{"experts_per_token": 8, "hidden_act": "clamped_swiglu", "moe_layers": [0, 1, 2, 3, 4, 5, 6, 7, 8, 9, 10, 11, 12, 13], "router_score": "softmax", "balance_bias": false, "lr_router": 0.000732, "attn_scale": 0.125, "init_std_qkv": 0.0142, "beta1": 0.95, "max_grad_norm": 1.0, "dataset": "wikipedia_en"}
Below are experts of layer 10 (counted from 0) of a mixture-of-experts language model. Rows are named gate (a neuron's input weights, with its number), up (a neuron's input weights, with its number) and show model dimensions 0-159. Each number is 128 + 24 x the weight over its row's rms, rounded and kept within 0 to 255. Numbers have three digits each.
Before each expert's rows: a language model's description of what the expert responds to. This comes from a sample of Wikipedia text that the model never trained on.

# expert 17
It responds to: Opening pieces of foreign and proper names in lists (Mar, Car, as), plus copulas was, is, became and commas.
gate0:130117105166130148112130153137132153110140127106146138149118152121090127125114124133106120144122132139153143121107085119109138181132161120151098119164105159165146142144148128123118117109134124137054136177132137064137116093132141114080079109154097116114090119112140159144106094153120156124111159109085173120101149188096165119123103164146147113096132160128152096140135148125138113140117145102140111172130097124133167124144070085143142066146112124126138125096122101132120111107108102
up0:138176123127121141101120153103131138119151136115134139172129132129058117118112136137128167158121097134135106117093117142094097174120127147126131121166154119146116175115160134142126110121140144157067147132134139074113139120116132133110099122135098123117106122151124152127120141119106157146058103117130116133132129126098181176131116141146134082122135117116143141143107158119161105085190095111107139156116123125120151166167057144122118096101121140098135116098100078137132077106124117

# expert 21
It responds to: Short function words after was, as or commas (one of, there, it, some, the), plus coordinate digits and single letters.
gate0:123112152131183079084198170131140145157120151158159161128135137141109114109123132117122114111141109136113174136100118134107116135112150087136099159133105131147086104148121106163118116136126162142138110103123142184153090118154140124094060126145122111139073142107149130125148099131129131101121155125071155156142126100094168104129078150130162180151158135083112085131169107142130127103133116124122096114129139128099146125147117133142127092140139083121131100126112149118113130128113135
up0:166071145128140086089172104101143148130120151147134140116148108193111161106120147102120122109125101134116120136088128161139122141089145088127115153140081144125110115161131134175150107154119120103138135131138127158121095132123134106091097145130119115109057123112096139133138094121073132112136136100060149162118135126123161127162105159127165146146170137097162136099140149106122151118103113160167126154141141141113097112154122098093134128141143081137140113121104163121129159120112100

# expert 53
It responds to: Month names in dates (July, August), dots in abbreviations like a.m., and prefix pieces un, com, reg.
gate0:134101114141139132113098133127156068074155121119122154117151115149134130092157123156089142123150131104141137100103122122123129124087135095144117157163153103152079123168135137106153162165139144145138108144124134098069141134108139125101100118098090143150130175133121168107147118141098135093141127114076145159112121136116106158115087147137143090156151103164181120119142149129113156167161104128140134138128092106166137097118108114116145107141139117130151136140094163114125056112113171
up0:142094122102126145150134149114177105088105102125122142144160114136125112099127118138088142101150117094153126131124106124089161115120149135139122141174123101120105142191133159097166164146186141135155092167140141118052114141114172135138104151087088092134146133145115112118149137133121129118111120102100155163103129128161102149147104173133118095120141120130176140112134099161082118141154102108142132107110077119176140124154124115112133137125127154148142146133114175117144115080140142

# expert 20
It responds to: Capital first letters of personal and place names, and country codes in sports tables, such as San P-edro, ITA, ENG.
gate0:078107145136127127123147143104082079165132116097132118134099076132155114127130103130155134097069125120140179103156137131152116160115142160123173141159107104130132151092166133135107149090116102110124132113168125113133172129101126090075097121129155138119129128151110096142152139125096109123131134121116109129202118126133158144106148131165133134138093135120163137164149118133033125121133111133117138116153112131143111120120142098158143130117125076152156128088136134091144154125145140
up0:101108116146156131133134101099136118139120085105161152140089099107149112118105123154132163146117085160108134098162159151153138110105179138131171123162119111144105135098185136156132156112117112133127139094146104139138138119099148081075105118132178142049133103134111136155150126115120124145173125114106114114154131117131199134135139114141143093105128140113127154183101139170102161153139092119106142141134138124115086130118153126129126144154088129114121133077140118132159155151150129

# expert 50
It responds to: Single initial consonant pieces starting a word after the, a or and, such as b-ass, b-oxes, Sh-h, f-irm.
gate1:135132103115134135138134104133171137159105145116117113121111152116157145129106204207157159111105115119150121144127136107149170104101148092145114086114098105108119129109106102184141120093142130150095129156090132155112104125147127106130169176155119127114120123153139112134099152114073095134163120152122131135153110152098142143141154162143112124144172078098136152153159146125101139114124097164121140126154127121110083149112114127146157174127140142149153093145145139094099119134092156
up1:117108177115143129088110120111152132120108143103118145078124134145161093118126157140116151147104118113134149093113098118130133095130137126171094107109115095120138137141130119178145136116166098141125114130105154117106143093155134099116175157110132129136124120156129084117101149106067087169151141139117163097125094160125083139166148137101104112121154137162129142175132137113136127094120058119172187158108073146108120142142104132118169132144135124141153110125147138109122162106108154

# expert 51
It responds to: Spaces and pieces inside personal names and dates in tables and lists, such as Das, Jasper, Sal, K, plus score dashes.
gate0:143145140124155107107082105069137096117135120101135168202134126161151114107133123156137136192083129111145113133130109112118169128179152146140142120148133125146092183135144144123111122124132136118119116124145138145135146138088102101163144116129140174133110048131133154173073094106132102159112106115126108109131142150103122131159149124123142134142185146062146137160135143094130121169151091130130117143109122153114129109120112132113145128100155140105117128116102099124137117104122102
up0:171144152139165123117101091088120085098122090087164165171125127147095119094123110125139116166148134111142133135133135099139142134143130138128155108132101142160123157107157128147118134149110128138087125156150116107137165145130121111158120134131123180114103073117117171162120098122134106148095129100126146118133136192132119123142143128147164107120200135111124154144131130090143117168157119140140071180118136159166118074100113141120132131084123146130130096117115123086134096105102105